From a checkpoint of a small mixture-of-experts model trained on Wikipedia.
Size: 10 layers, width 128, vocabulary 5895, 30.8M parameters.
Below are experts of layer 4 (counted from 0) of a mixture-of-experts language model. Rows are named router (the router's row for the expert), gate (a neuron's input weights, with its number), up (a neuron's input weights, with its number), down (a neuron's output weights, with its number) and show model dimensions 0-127. Each number is 128 + 32 x the weight over its row's rms, rounded and kept within 0 to 255. Numbers have three digits each.
After each expert's rows: a language model's description of what the expert responds to. This comes from a sample of Wikipedia text that the model never trained on.

# expert 38
router:125134084140094116117153154144126103103129193177106142174069143127126153105110118163124152100149107113111091088111126177174095113151142182065070084176162163084205121116138181119134128168125113113082128189199088060082177086181168117128170103136103106137108130144161109118089146096132134086114083105093100100104185100100114161135077093147119155158102126131180162081132096159134136132151
gate11:140111144125142093127136092153097159079154129135108156195146143112095147116092130140160209051141139141052111051130146193172111136082100178101079121187142120115176096167136180150112121181185165143088151156209141098121123114112130195158145148173079152109143113182109148165084139101089147153109156127107106106106153146104091117082104139134168136150167124125102148136150119104123131178143
up11:146099130159098105140138101139129148196138111186117136074133088139119095151086159152128151211098133150174126166100172051107099104132145128142154139106128107070098130152136056151163139119090115129109149178098131138120110128111164144105128123064151129154094126081206040056118158168137138068116127169115099161063097138121124102175115134098083135130146079135115102138076093103074111099130
down11:126132166214073111213102103181088089146122151133111181115107106130106148127099149183090135165113075171124135155048132086114101063141127172079097156101136162148081126180101108092102166138114115143136131127169107151100156162088117178127094063139142152161198080105156141135164091096118082115159108155127125105104129114106065125146150133131083136127103060162149104120135136106108171155114
Prepositions such as at, in, to or during after a verb or noun, naming a match, tournament or award, as in "won the title at".

# expert 36
router:180150099151097129104128119126132165051123121123070111201122131133112159093123155141115160117138063124097110078071131182178101107131160167078061117182157160074140106103090150096162121172134118169052131175184132075079160139126185110105168077116145150158109155161122112100091143102111076117117100064096100125138125138101086128151100105145122162159120110130145166126105091131123179097164
gate0:141092149115125087141175165186164116137151101123163104109141146148096075162138111140102198121135067105139113108077143116158078114168160100062136054035138102099114150141118091153109113101055137146154126073133132086111114152081170133126171128152094065156150168151117130151128197183126139169129118112148119114093095137169072136165167118187108100128105102162137098121126103131064172131131
up0:102147068163113145126088092136189113120090135096112162132133140080170056116175116054130121154144115147150192100097112140169066168089147097084144097147097115127131160111130098140158153125067076130122122085128101110170042128203156114117111099111111117101220118075123122062137138159082179133131152129092123109122144133131117183140040105136102109158132151128109119118133130093143123153152
down0:118105101165147129076094074117088135105145121121062156121151108132145146134140129108161125094146144190159184132111126148092126222156109108109128118157066138127097115076097147148109127175115154112154132183113145092040123085129151071169134107091093123150162146122131119146125142173060098121175158151052106136161147142116105152182111125115129111173170107120134186125106086095184200185145
Syllables right after a K, Sh, J or H onset in Japanese, Indian, Caucasian and African names, such as K-age-kiyo, K-uch-ukov, Kab-aka.

# expert 32
router:140214102165081110116163134165137129083108129137122114200116126142110147074105158176075127086164083120103078085114128162144073097137172194099117117151147146052156105138103142123126125185090117152099126147141117120060186113133141121120160087061096125176086164154161120069108148104144102092102109073094105133096143153078102150105103120162085146185114138136114157104111066125121165105137
gate0:169161154108141112170107143108083118163159126098077126125096095111100147149128173087115077086160199152137072135139104142156130142146125062083125139133112142156155072140105159147155134120109109132152115036141124141067118124174151097096100096148039101107145131139160152098092111102182113143124142154061184113101135098074096143107151101126201135106097149128084108115118056126116043122122
up0:140175115117132114093137156105064144149107087118085090169123103131152134164124167143081120118077142158156117168147105137155122161133175077093146122106078102107162042179098087157100168115081126106135132094092133157124149185163118145149095112117158123094057132137138163079123106127125100117179095139102134111098109209131131165089136054106129154109103156117093048130080181103110111121049
down0:088091115161121131207131120173158111123138078135173094150109140145125161138108139080088111191144072196109066138063131169200111195100131146100133144128094152110117149182094134090160152132135159149155104109172150162116164062108135123108150124100170166157111148164132086130132171096131162069147160176137106150100188137088088172122122110104159150083142128147128085176151112128112172185130
Second pieces of names and codes after a capital letter like L, R or J, such as Sri L-ank-a, Dann-y, S2-L4.

# expert 59
router:136153096154131127107183191160153107081127154131072136195102180153094165131139149157110147086112088097080118101123092194187099123127152168059073112198171138069160116100121178101152110148094125134101110150152056113101200090195164109082153092092099124138114149163143125108114133123144110122102104102095089077106120118100098110143095087133107174146116134132137147102108074141102142104162
gate0:130102102126166109089149215099127096099141223148108096109083087136131145116128166175147124137125099097079134102105142195128069078178078178089073174105145117147157108121114142123120103119161124150155097077132177116123130104177149062148165095102057131103118098182159126133128149102140072121104148135141103099135115127134174157080169126209138090154151159089113169123116130097100137132166
up0:152064077129133126127122102142149120101149107097155096142216168095172118124151124163121144179123121155095136079096126080207105162095130134156066156120102086116141116074129135141115143125080115096138066126113042146095163190116099025137104103147126134107156100148118106148155068095150118149114146122124091058140086158149123110114078110101142101109099155127083149138083111059140113127148
down0:135118073123111086127127124135196108109177119090093148156135143111145162103157145151075145117061116156154109167143156130126114105088187119135132135129022139145077153110149156138141136138146079129144144091124102104104110139061089130148132143140080196175119145155127116134145100106129158113180128123098038154146088166094131149145153118125191137044141184107150148078100044153141172134158
Word-starting prefixes after a subject or comma, mostly verbs in plot summaries, e.g. disc(overs), susp(ended), dep, conf, in.

# expert 56
router:136138048134068121109139208143156129083145144177083112161105135127094153129116132143112148101162089130115101104117125171148111111157135126058067109186157171094167106114094166099197127149116101140093119166182080088085149053152160103080163083086127076167097143142140091082126152118133109079102089088120098114105142118093108113152105093148117148165060092140160132110108105162091153104146
gate1:114109120098098100131184168157140150109104157113135057150157120154170170068119110107112172143096117197109128149151091106082133137209200122132178126060151096068096171038116130116112116112115131123051124087188088164133120154161124121121131141158118141143147141172125167133127119140104113131125117182097089150085159133183141174126131121100092175110158152182111122075101182126152099110137
up1:096125162119200134152132160202139097162094148133149067130129095082165082064108119124144149166170159120154157141146122065182103158164127098143161134143143135163112147078180185122198138118059132145175144137124186158129113103123102095176104083093166059161128071122112095214127100168129124083094144168136163094105162108142117119121155116131168136095117125158161150099131132110093150141103
down1:175130127137132124124164102144116062143140120113126164149110160113153124181123120105147076134168180069118154136161098147126150122051099161123117118175124136162134068166114090078119221112142146118158128134118128106115109120148170144150193155104133102116096100154147102145124176127153169103146079168156190055142174106166111134148091097134065152151101127105136063179155069135066136203135
Prepositions such as in, from, into, through and between that begin a place or year phrase, as in "opened in 1984".

# expert 31
router:141153092190104114091153171145129116108109151153099145149122140158141158117114121142129137128155096114084078120099108139137125121150173141083094085165167168076162118097102140110157125168115058176103126165142054129099140111150189067107206120127084115185079180136146120091145133096130074070104127087121112068080160090121089178163085108143057143136105155141180183118107098162120143118132
gate0:083064180162147122191133095073101150123113091178110165114101102094131110160130104120192122089133121174148127115094166150129110104143119106081122148123160148116136114044147117074144138206164194125114138169081112132106121129156143154155215105152141134164190145128126088137128151123101134143075113171164095111102145084152098142132157151169033111115143133121115137176091105069130181129130
up0:056125164134118108136140063169109159141074102109110140134138162106152159123138190147137091166141150165149098172081179105099134128161124113145136107218097138148205105125134144175143096134153144113138116147117180187132097149105135115155117120165050133177090178085145142128151108156095085144063217127118087112123047119138157123194106142166077135116143149150130122154107149138119100144160
down0:182137076113085118188114159136159113130118208128124132076123086098138169110130093216152177145146134131116132170142109105137161134148097118163124128120139047134168169077123151120126132074046113088065111113160119090100098096114122130119154151144162092094135129178077091079125132089144113136098106138126026113115124099141132155155100182181170104110120153083115147094112164144094097103135
Pipes, semicolons, spaces, decimal points and digits inside number-heavy sports and election tables, such as the | between scores.

# expert 12
router:154162073154114116092146168151164086069132179163107125182115162155115143107117143144118155116143106097123099096109096177166127105137146159069095066152161128085174116097124154070185117181098087138102119179185083095104145116147173133103204095101123131162096149141146106093112155111145077080100088094116121089089155122081078133138108089152080136134073125162145160125111074165117168108175
gate1:138153084156110066105109160170137084110163165139125100097117159140131153128098148141100132101110116145070116098124076120199134077100174139097086063186089164103147116084074080079111095192094112140055123111154102123093100124056158065075117138107129103139126127128164114134138129092106091078106172123058119123116104169133153157136133093146091124140127128137172142077085074142114183105130
up1:120130099135116066117132175130121198157138155163159138117128139119147131142163163141112161121136128158100171123164140162115171116061112103142147095183100131172074117156162140143098091166117155139062112133142119161080049066133172138167105147122141139097113163133097171091109185160113184159072157130131136124113129092084138075168138152120087132132009146110128116160114146201131127137065
down1:134109112158194085146122156145163173151122122080189106170100102102085060078127156132123129061139117159135100106091161167149145113153097123090168131149107083071116112144135184148061077169120140168136196181103190165108095147127146191160114087141143084179143151124113135145102117173100147159098100105202084098143132150168106132159178126082144156125112134159125115178127151154134127158103
Numbers and blank cells inside wiki tables of votes, medals or scores, right after a pipe; sometimes prose and or the.

# expert 24
router:144128071169121111112146157151153116121126136163077136135114133126120148079126129170116155113150121074070079090098129145162119103146177142060090109175144158098173115080095141092156123172149069150102129162173071109098142120118133077135210126131107091146085189135153098069131153100173076096106056118115125068091163097114136174155101117162060180127086136137160165120125093152114139108154
gate0:132124089083143084214105137114186160117109131203152111150163105137103129108102089113143153137128140145151077108100188126146148134189130096202120144102168173088142118092147147133185143089124121087109142151156182124199099125136135133142164152098135153109135164199193112120136120178088150137127177150118051154115140124136117051123075091153127089178133135120114158083087106143129094128083
up0:136112174117157157181068108098188150105099160122150123176139098091110120080124103068154176109109135195167110086128154125110115132114135097163126175144147106105142121102079114083203143121175106170176112115163086131181117109132135110146172153089097189121184142144122105133131167184149127149137203162125052087144134106090129108137157083110168160113131106059100133141100074161133107107175
down0:137117164055145116164111089167131152116090092199088138149068097137085141138109118153138085073101070226125067106136133142079100061123088132173113147101150066108109138122144193114084153088188112137202156137165135153156120141147103095136086157085115167131173049134189098122118140158130139126183126135121111148126127080144123106155118097079103128155142142142137153141124135129118098136128
Country codes, party names, player first names, scores and dashes inside sports and election result tables, such as CZE, Brad, CSU.

# expert 55
router:147151100143110106117145196134143105065160171142093118144095126131127167102081123134118155108174112122111099115120081140149112128170157164080074134126169146109156133081089140099169114152095095148120081148202117051107132055130143105110175094105088087164107150159132100068082147048157131108110110115124100100090165152072092090163115117132107091144075093126148198091072131125083147119150
gate1:175102124110147110141129173162099123216106143174154087133122198120108093121131121155128139139160119143081165128118128118074144128155144110152112157149128169089185110095148093077157106153177158133185137140096117197112097133185086104147127111082116133167140126135180157134109114098168162075128183142155097115122170119141089073140052126129116118134135120184243132126169111063135141146104
up1:091109133144136132143108114091128104198141187178168048068115164126108172204123110139113112108122111135102121083147146096101116141199126116117104178128125117089149137128124065118112130114175079098180123150132124138183085152139094082157116126202117149102175127110167057161130110122174110137116198145127122141092196151152120153122065095198106115158146128125138127110174113159144145134064
down1:134112123122163155129116141098138164132103165130171093091076117146067151167105095099101128097197075118139156113109100094124106103138128133218113104097150145140138097133129062096172083098119139117126153131099168160173133140142067119146158155122167122042104139145182086125152185155183079147086166108115144164184142069089097156135129101156098166095211134151124127066092155123131111107149
Prepositions and verbs in education and career biography, such as graduated from, with a major, founder of, attended, studied.

# expert 46
router:140156080152090093123172196136166150116138186166112137216102149140117167113119116151113147091120121120120106058097095156193096073177151151072094081158160139084152108093108188107159123175114124138102111145144090111107126100168140089128186107123062113156086157150144121086100137134156111105121098115089131108115160115119093099131115099142088188130080091172134190096108092150100138077175
gate0:201163114168202124135151164153205128166092103130125118176111089160080100122173151175137114091100108130133115165127107107133145156123124144133122136169178148137085111164128211108143137159213158119110141117098155137147107110163167087080121109125174137127110174175175139135130170157126133138150091105110117128083019140080169135185125116084159155114092126100141178097144139170111105093129
up0:074092088105079141100032163161105125130151088126103120171126059133090180086082127180090134123151120100162152084077134117119170119127152119172132225065120109161121171088119105149141138134086135080116123130122123104131148134113095100095140164157142173121110107144162143101151119095180120193128157098120089111159116130185152099092091098127128154112110125120147187125127115061161129067183
down0:177128173138133143168129134148139076102116176139146129156075156142113141115103152146093143126174172123089124090120145119119141136117054134106091098102160175118152179153155163157166096146111093147137098100089121109109065135193094120166146137080083142187181095055171120145097166189137117178053197172122111136058189119092094154126120102106078118151139130106118167136094161112137148141126
The articles a and an, mostly in is a definitions after birth dates, such as is a French footballer.

# expert 47
router:201105115206117122100156124169160139120129131126093046187099156186088157120122150136088196095149086129089116129126103171163101124131162193075099141177148164075137100102092145110136106151103127125079115156146123104081163116170133162116133119126142107150127117173175104142100148096104097124104108093111122129081156160123040141146088076132123161149103106165149171143096073122122166076179
gate0:130112140141136157090095145167079135159138118113058168178163120218037106173135091133113138147131201161086165119136095126067172117159140107092110146146125141151173117117147176116122171123094146100101100105082090115130187132106150102191123139076164124126118121136122138173157048160121123108152080122143127131195180153152142150120075125118144117117101140105192081075142118132106144130174
up0:101155125111175097161136196174064113123193164107149137131118096084143107155104173156095119174131155118163157115049105131156140154133093155160148123110131185132114161098151155140101094150181124171141094148120127071120106168087126149091133109115126136091131127090170164166100155190139181163130146068126103205126164106131117117163210164130091109109146045125142097139150101154070134164120
down0:170122082196050101049144123103116130085052106108126086112177094090105187141228164115182089108171146126081159168155136105117131094137121176103105148121147130139100134153144110088165123140168141109148062134126130070167188096103162136150117135135068111138132137107130138109165134110131106115161126160137123116130129149134178099075155094145165177140149158103159117165119081126137170094084
Mid-word pieces in narrative or quoted text, often after h or H, e.g. her-d, h-ome, hy-p-notized, plus same, latter.

# expert 40
router:167174087160115114121163164148138103050134159124094117172111124125091171105103148139108149100138091113126079114099108159178065100131151178130098121175154164106185094118105145104135127212095149151096114139170098111091177059174209135114166107136124112164100156194164080103108170092122130097121105100089091123084136103105106077158115153179105147147115088127145142088081114120095173117145
gate0:119120132126171095135094109109085147107157120100108140112080145095159158153174103089118136105130097115125151147069105208132081093104136143171164101126164149052116167078127084130135126151130099125110110151114075157141168170171198128138127127097149116103084188071132120143099189139151153147120134115122096092092128132136144182117076201164093120140153088121105155031177121098059110162100
up0:110143151113131138156094111117090127083094139108152163154124094108175142152156134099146154097129127160158121160078145142187176126100127142167184079137129167078098161137110086134107110162100147170089084147112120150115136174188204075114091174116183158146124094087119168084159091191169178136150161100090049143094101122137098084105114144165129127133178106075101165062165132090101099138113
down0:197141155129161109090163180149159192136120183145136070123138085167107156183152077145197064108115163184164139130191127134150160146105130126105142101111092157073146104159107168132089052048106156096077159157154097135112144125105150132076146123124119126109146130125164177145145097167125179136143136125095116118071129139080144142083131125116149138137155097080198117117137127100111196135110
Short word-start pieces and bare spaces that begin words, such as prov, ens, beg, un, b in batted, in mixed-script or table text.